Experts of a small language model.
Experts: 128 experts in each of 17 layers, a sigmoid router.
Training: a variant of Muon for the experts, 241M tokens, 3675 steps.
Below are experts of layer 5 (counted from 0) of a mixture-of-experts language model. Rows are named gate (a neuron's input weights, with its number), up (a neuron's input weights, with its number) and show model dimensions 0-127. Each number is 128 + 32 x the weight over its row's rms, rounded and kept within 0 to 255.
Before each expert's rows: "mostly gets" lists some tokens that are sent to it at least half of the time; "comes after" lists some tokens at least twice as common just before its tokens as in all text. This comes from a sample of Wikipedia text that the model never trained on. Tokens count by the router's weight.

# expert 72
mostly gets: "9", "8", ".8", "0", ".4", "00"
comes after: " |", "′", "°", ":", "9", " 1,"
gate0 [149 139 150 117 141  84 141 138  92 125 173  86  86 129 146  91 124 112 138 183 178  91  70 154 116 103  65 105 123 182 148 137 122 180  96 150 141 147 113  90  87  90 103 110 153 126 131 108 109 150 151 107 140  72 102 138  81 149 131 154 106 104 155 171 183 106 102 188 194 121 102 168 157 112 132 148 177 112 160 103 105  40 117 111 151 167 159  76 161 165  87  90 152  98 167 102  97 175  97 110 187 103 169 153 191 134 141 141 108 153 153 152 141 129 134 189 108 174 103  97  97 141 135 170 146 167 135 104]
up0 [ 97  91 192 168 100 114 108  97 170 168 117 209 131 111 149 127 128 128 167 120 123 148 151 154  95 157 164 135 130 111  79 125 171  82 124 188 128  59 162 101 165 173 146 153  44 112 151 161  74 145 149 116 161 131 123  83 112 130 120 158  61 115 126  71 162 100 156 111 115 108 118 165  85 203 112 108 145 116 124 169 146 110 123 176 106 110 173 126  94 100 120 135 172 180  87 130 135  87 141 120 139 104 112 141  88 171 162 113 131 149 111 169 123 156 130 108 100 154  39 109 139 169 108  87 133 139  95  91]
gate1 [170 170  99 235  79 123 170 109 158 101 145  82 224 113 141 131 107 125  97 133 146 120 119 130 117 142  86 158 147 121 158  92 118 132 117 142 113  94  96  83 122 140 109 109 125 187 140 123 109 166 158 127 200 105 125  89 185 131 165 126 120 139 102 125 127 120 154 141 147 116 148 104 105 149 187 120 159 160 103 113 105 131 108 203 180 181 134 136 138 128 206 142 106 101 117 116 118 170 150 148 118 215 119 105 110 110  90 163 171 160 111 117 127 190 183 107 129 134  84 110 123  95 172  88 127  97  89 109]
up1 [107 132 142 199 145 125 119 107 183 129 176 119  91  65 131 128 126 144 104 108 111 179  79 194 134  93  88 117 131 118 144 104 155 157 155 169  88  67  97 144 144 167  84 120 145 127 102 163 133  65 124 171 178 130 134 153  97 153 158  84 141 143 141 109 168  75 124  89 113 118  98 134 152  79 126 165 147  33 180 141  89 137 133 143 140 139  83 128 120  93 139  90 156 103 127  88 106 153 148 117 113  96 139 127 118 127  54 166 108 105 157 130 197 173 109 169 160 109 135 194  92  73 106 158  92 157 121 128]
gate2 [118 165 128 109 152  27  88 136 143 149 168 130  84 143 151 137 134 187 108 155 128 135 113 127 126 130  68 151 106  84 123  89 154 182  79 156 108 118 148 108 158 126 126 117  92 148 107 110 187 155 127 139 149 148  96  87 135 121 109 117 214 167 139 189 138 168  85 163 168 134 124 139 177  91 164 142 184 103  97 114 186 105 118 118 129  86 174 161 111 167 164 127 125  82 138  92  99 113 148 138 105  90 129  81 130  89 156  73 105 184 143 169 195 124  78 148  87 132 121 123  92 107 117 130  62 122 128 163]
up2 [104 145 102 133 155 142 110 153 178 133 137  73  89 132 143 112  98 144  89 147 111 140 167  82 130  71 108 184  98  99 154 175 153 109  96 135 147 131 184 165 153 129 172 125 185 115 140 157 124 173 123 124 113  65 135 165 111 139 120 173 143 192 127 156 149  79 134 113 143 169 145  48 165 105  93 142 152 142 175 159 138 119 126  73 207 105 126 164 124 171  95 101 138 136 189  91 137 158 134 130 150  94 137  70 105  84 122 115 177  69 133 122 123 174 144 195 194 154 108 123 107  99 112 150  69 129 118 109]
gate3 [ 88  98  86 117 166 158  99 128  78 101 116 158 107 130 121 127 150 130 140  96 119 105  98  89 155 170 168 138 131 157 102 118 148 165 122  67 107 166 117 150 214 183 151 126 197 185 144 148 116 114 132  96 106 109 126 155  77 189 122  95 103 115 166  79 160 114  94 101 116  95 115 144 149 135 169 115 123  80 158  75 117 178 104 119 137 120 177 200 158  99 216 136 115 111 115  88  86  91 121 167 110 160 125 152 140 133 132 185 129 116 102 148 159 158  90 195 104 103 130 119 141  85 146 107  66  79 129 125]
up3 [ 98 146 166 107 118 108 174 148 125 103  77  95 112 144 172  70  83  92  97 174 121 125 157 185 129 103 141  86 179  95 110  71 130 112 137  85  73 126  89  93 157 150  97 141 122 102 106  73 104 134 129 173 148 127 133 141 162 110 139 129 163 186 106 140  90 155 179  53 144 108  89 122 140 174  69 153 111 158 103 138 129 173 130 184 170 134 145 173 155 129  87 134 132 125 116 164 105 182  75  87 120  94 117 106 124 145 128 123 176  93 135 141 106 146 165 171 138 126 172 127 143  43 138 156 162  92 190  95]
gate4 [ 80 129  61 117 147 112 149  97 152 113 137 108 129 167 140 138 140 101 105 125 148 153 128  56 143 139  58  87 100  94 165 130 123 122 100 117 108 179 141 140 171 174 130 128  99 137 113  88 117 175 101 161 139 150 102  87 182 127  86 100 127 157 118 123 207  96 124 101 137 179 115 129 109 143 133  73 131 124  96  98 166  80 156  66 151 132 163 119  74 117 138 143  64 132 105 163 115 108 139 154 136 187 209  84  87 107 180 111  96 101 144 143 155 116  92 120 144 175 163  95 132  65 171  86 151 104 120  61]
up4 [ 95 123 122  96 182  82  90  82 131 102  60 111 177 179 115 147 105 124 112 113 132 147 146 136 143 111 171  96 124 142 139 145 116  83 157 105 107 157 148  83 182 115 168 120 137 133 122  82  91 163 153 179 200 162 158 122 185 135  79 120 102 150 103 168 193 135 148 124 156 104 140  86  55 128  80 113 104 168 185 120 146 103 175 145 118 158 108 135 101 102  98 117  91 130 121 132 126 102 142 117 172 142 115 105 114 207 151 124 117 161  95  97  85 141 101  99  72 101  86  84 146 163 140 132 150 106 167  43]
gate5 [190 153  92 170 156 153 191 140 131 152  95 167 140 176 131 128 158 109 113 157 134 125 169 100 177 138 121 131 100 118  82 128 120 123 118 127 157 210 126  85 159 181 167 114 201 134 111 136  88 140  71 111 109 121 125 132 118 121 110  88  92  97 155  82  99 135 105 104 132 102  99  86  63 154 142  93 123 147 141 165 121 180  94  74 139 161 106 156 123 133 131  83  94  89 180  87 113 109 177 114 137 204  98 116 147 117 151 152 118  83 147  92 142 169 130 174 132 103  35  73 109 150 133 135 156 109  85 106]
up5 [163 132  69 146 171  93 111 129 164 136 145 143 216 117 141  87  90  99 113 155 116 146 111 124 102 128 113 141 127 141 196 138 101 126 131  56 171 135 115 102 101 164 132 186 120  76 202 141 126  73 100 117  96  89 152 103 134 139 169 221 172 103 136  98 171 107 115 148  77 171 164 118 144 138  82 124 152 145 184 124 175 136 127 140 112  67 112 159  82 113  95 107 108 112 118 118 192  96 147 158 114 170 159 133 149 140 116 133  84 114 170  95 107 111 108 156  99 185 119 177  97 132 118  83 141 171 156 125]
gate6 [112 153  95 141 177  55  85 113 100 160 148 127 159 120 151 166 126 159 125 127 127 176 126  95 116 116 104 108 102 175  82  93  50 131 106 135 123 121 104 166 127 110 154 163 168 111 102 105  93 149 135  74 164 117  81 124 109 142  75 171  92 149 104 112 113 161 112 149 166 136  94 146 138 187 149 150 167  74 117 162 108 148 115 161  80 127  61 144  84 127 131 196  70 186 115  91  68 143 118 141 147 106 174 131  98 146 114 109 177 139 143 148 175 126 109 125 187 132 107  50  89 174 155 139 117  86 165 104]
up6 [ 72 175 114 148 107 144 103 110 166  77 129  86 139 130 175 137  99 134 187 179 100 152 140 143 149 132 145 116 126 173 126 172 170 123 165 116 158 115 175 118  93 140  77  76 113 179 162 214 136 106 101 169 170 111 124  41 129 136 161  98 112 143 108 116  84  86 205 124 152 156 138 120 106 158 149 153  65 132 122 166  98 150  75 147 151 120 147 118 147 120 163 112 140 107 160 115 172 100 130 105  82 111 105 149 132 108  99 111 156 122 131 133 126 162 173 172  77 144 115 230 177 117 128 144 131 158  90 116]
gate7 [ 71 186 105 191 117 103 117  76 116  95  91  85 136 118 135  64  91  45 111 176 109 131 167 188 219 132 153 161 147  47 141 158 132 125 138 106 167 124 119 132 145 120 122 147 181 149  63  92 125 125  93  38 133  93 132 137  50 145 171 121 161 155 126 153 104 111 112 105 105  94 152 166 138 132  80  98 164 157 112 126 163 152 166 168 144 129 121 166 141 156 141 140 112 128 166 137 129 152 160 123 152 127 125 123 170 103 147 120 148 140  99 120 161 171  78 108 110 158 118 158 144 136 132 113 161  81 147 156]
up7 [120 175  45 139 124 123 115 170 128 113 133 131 186  95 121 108  99 102 109  96 143 118 147  99 144 163 142  98 163 128 158 168 134 108 105 137 128 114  94 160 109 118 112 152 140 133 177 136  87 127 124 105 119 205 180 116 148 171 160 119 119 141 125  69  91 147 142 162 158  83 132 127 153 109 114  62  60 143 114  71 152 122 112  96  67 129 107 112  85 151 106 160 101 143 130  53 129 115 107 159 102 175 169 155 150 179 108  65 133  79 133  11 146 157 110 124 162 156 106 173 128 164 126 154 111 169  91 125]
gate8 [135 133 104  94 180  55 145 199 163 120 182 148 150 108 115  71 164  90  88 117 160 134 171 124 105 115  91 206 131 138  83 107 116 166 113 154 125 140  96 130 144 149 169 120  73 117 103 111 116 160 141 110  74 175 132  39 181 187 122 117  87 185 123 104 158 132 119 114 190 138 129 127 153 132 117 114 129  79 142  99 138 100  84 158  67  94  98 107 108 140 163 162  91 154 179  89 172 123 126 139 134 117 162 137 145 154 156  88  78  69 132  94 118 144 161  79 140 166 122 134 106 134 154 120 163 106 157 122]
up8 [174  96 137 100 124 111 127 160 104 141 197 167  96 105 169 108 134  82 108  88 112  86 129 138 160 152 102 104 132 193 105  93 235 138 102 111 141 118 112 118 122 114 112 131 133  74 114 150  58 113 168 129 128 134 113 104 147  96 125 122 116 157  99 130 139  86 149  45 151 174 145 103 109 137 173 135  90 149  92 137 116 102  88 131  85 178 110  99 132 157  84 150 157 143 145 126 104 164  81 113 147 171  98 143 105  45 128 163 116 100 103  94 133 109 111 116 104  83  95  58 175 178 204 145 160 125 151 129]
gate9 [158 197 114 165 132  97 156 122 122 104 144 114 130 163 108 119 159  94 129  75 176 133 106 118 126  98  80 176 120 136 136 144 143 104 103 117 155 144 156 135 115 170 165 140 131 177  86 110 139 146 158 134 103 172  57 183  85 113  73 137 155 143 170 149 120 168  86 158 105 111 103 172 182  33 115 141 152 120  87 161 103  60 121 132 143 134 211 151 165  97 202 153 162 131 130 173 114 167 119 150 164 115 170 102 156 118 152 139 141 125 124 105 109 162  92  84 113 194  91  87 131 116 110 136  94 124 168  88]
up9 [140 144 116 131 166  89 136  82 164  99 109 160 129 145 163 156 144 141 151 144  97 173 133 123 126  98 140 102 163  89 128  92 117 188  48 181  77 109 115 175 137 157 165 101 129 104 152 117  83 103 141 141 188 111 117 106 103  95 109  95 156 133  72 110 100  69 124 109 154 134  74 120  90  62 133 110 147  84  83 141 139 104 178 107 192 122 184  93 145  95 116 147 142 157 124 138 150 165  78  88 161 158  93 122 143 178 108 141 151 169 114 157 127 139 162 186 143 124 192 118 151 212 153 107  99 104  77 116]
gate10 [101 138  50 125 100  78 148 149 170 121 145 190 111 117 114  99 142 184 153 195 147  76 193 117 140 129 144  81 140 157 136  70 143 111 164 114 133 162 156 121 161 218 129 121 174 120  97  75 144 125 116 118  76 125 125 150 125 145 103 138 140 104  81 108  73 149 164  76 127 177 154 138 114 134 144 115 139 118 199 103 147 176 143 134 126 121 108 167 151 108 182 153 164 133 137  83 132 159 188 137  84 158 106  90 123 179 133 112 132 140 130  91 151 145 133 135 140  73 158  95 155  86  42 127 140  97  99 151]
up10 [124 123 202  54 122 142 136 168 197  84 124 137 137 120 128 108 147 120 151 112 150 132 153 149 125 116 128 226 156 156 161 149 133 134 131 135 161  44 123 199 130 156 154 127 172 133  98 160 118 162  93 103 114 144 108  99  68 172  87 167 125 201 155  64  95 166 149 130  79 103 103 177 143 100 159 161 136 177  92 113 145 109 153 108 153  62 114 167 136 114 127 156 147 100 119 106  95 123 107  90  78 129 119 122 146 139 126 130 114  84 153 103  68 142 128  44 140 157 130 152 120  97 150 157 146  95 109 135]
gate11 [ 94 157 105 140 106 111  37 117 114  70  96 161 175  85 115 150 155 121 114  76 159 116  99 116 149 131 177 146  96 112  74 162 118 143 128 133 147 127 133 106  73  80 158  65  92 156 160 157  77  90 139 113 189 145 137 109 124 200  91 175 176 159 140  95 166 165 101 193 159  95 138 123 104 138 185  83 135 120  88 160  99 130 167 100 128 132 124  99 156 145 102 139  49  49 131 112 107 126 136 127 169 187 119 132 121 164  93 135 135 152 132 104 185 113 138 116  75 112 154 105 130 144 125 112 113 127 108  95]
up11 [101 134 117 140 151  48 142 157 114 129 167  93 105 165 126  95 165 158  88 161 130 211 135 150 147 168 161 174 109 126 115  86 151 154 139 171 121  97  97 125  92 121 130 197 164 153 148  70 141 125 127 126  64 144 160 126  80 145 153 118 171 122 106  82 207 145  93 134 145  94 182 125 177  94 160  76 116 128  88 129 108  90 148  96 175  66 131 199 141 122 116 114 104 163 171 116  80 176 182 164 140  91 133 138 114 155 134 117 166 108 123 131  91  71 127 143 127 127  87  80 146 159 112 158 103 124 119 153]
gate12 [127 102 142  97 116  67 153 132 156 134 117 108 176 156 124  58 101 180 107 108 118  76 173 116 114 180  84 149 120 189  58 136 127 138 100 161 144  70 145 117 166  74 112 150 121  89 118 158 117 128 143 142 149 175 100 193 167 112 149 125  69 148 151 160 166 135 133 146 184 151 184 150 116 110 101 108 100  91 130 131 121  86 134 121 109 189 109 161 145 168 118 129 115 137 122 144 126 142 123 178 132 117 123 100 157  73 141 185 149 121 123 167  46 139 107 156  72  75  76 120 189 117 140  63 114 142 133  91]
up12 [131 156 178  98 158 129  83 133 146 144 111 111 157 143 121  95 112 166 127 140  75 133 154  77  89  83 155 185 208 131 117 117  77 156  91  96  94  55 158 130 112 146 101 146 132 101 134 139 106 131 181 158 118 115 129 107 170 147 171  95 175 170  58 105 143  97 136  85 155 102  81  84 155 136  51 108  86 114 131 184 124 137 104  79 222  82 119 152 155 140 127 113 135 163 123 156 139 180 116 109 178 112 143 112 176 115 114 145 117  93 110 146 193 126 171  73 160 131 102 147 109 130 144 117 138 123 108 154]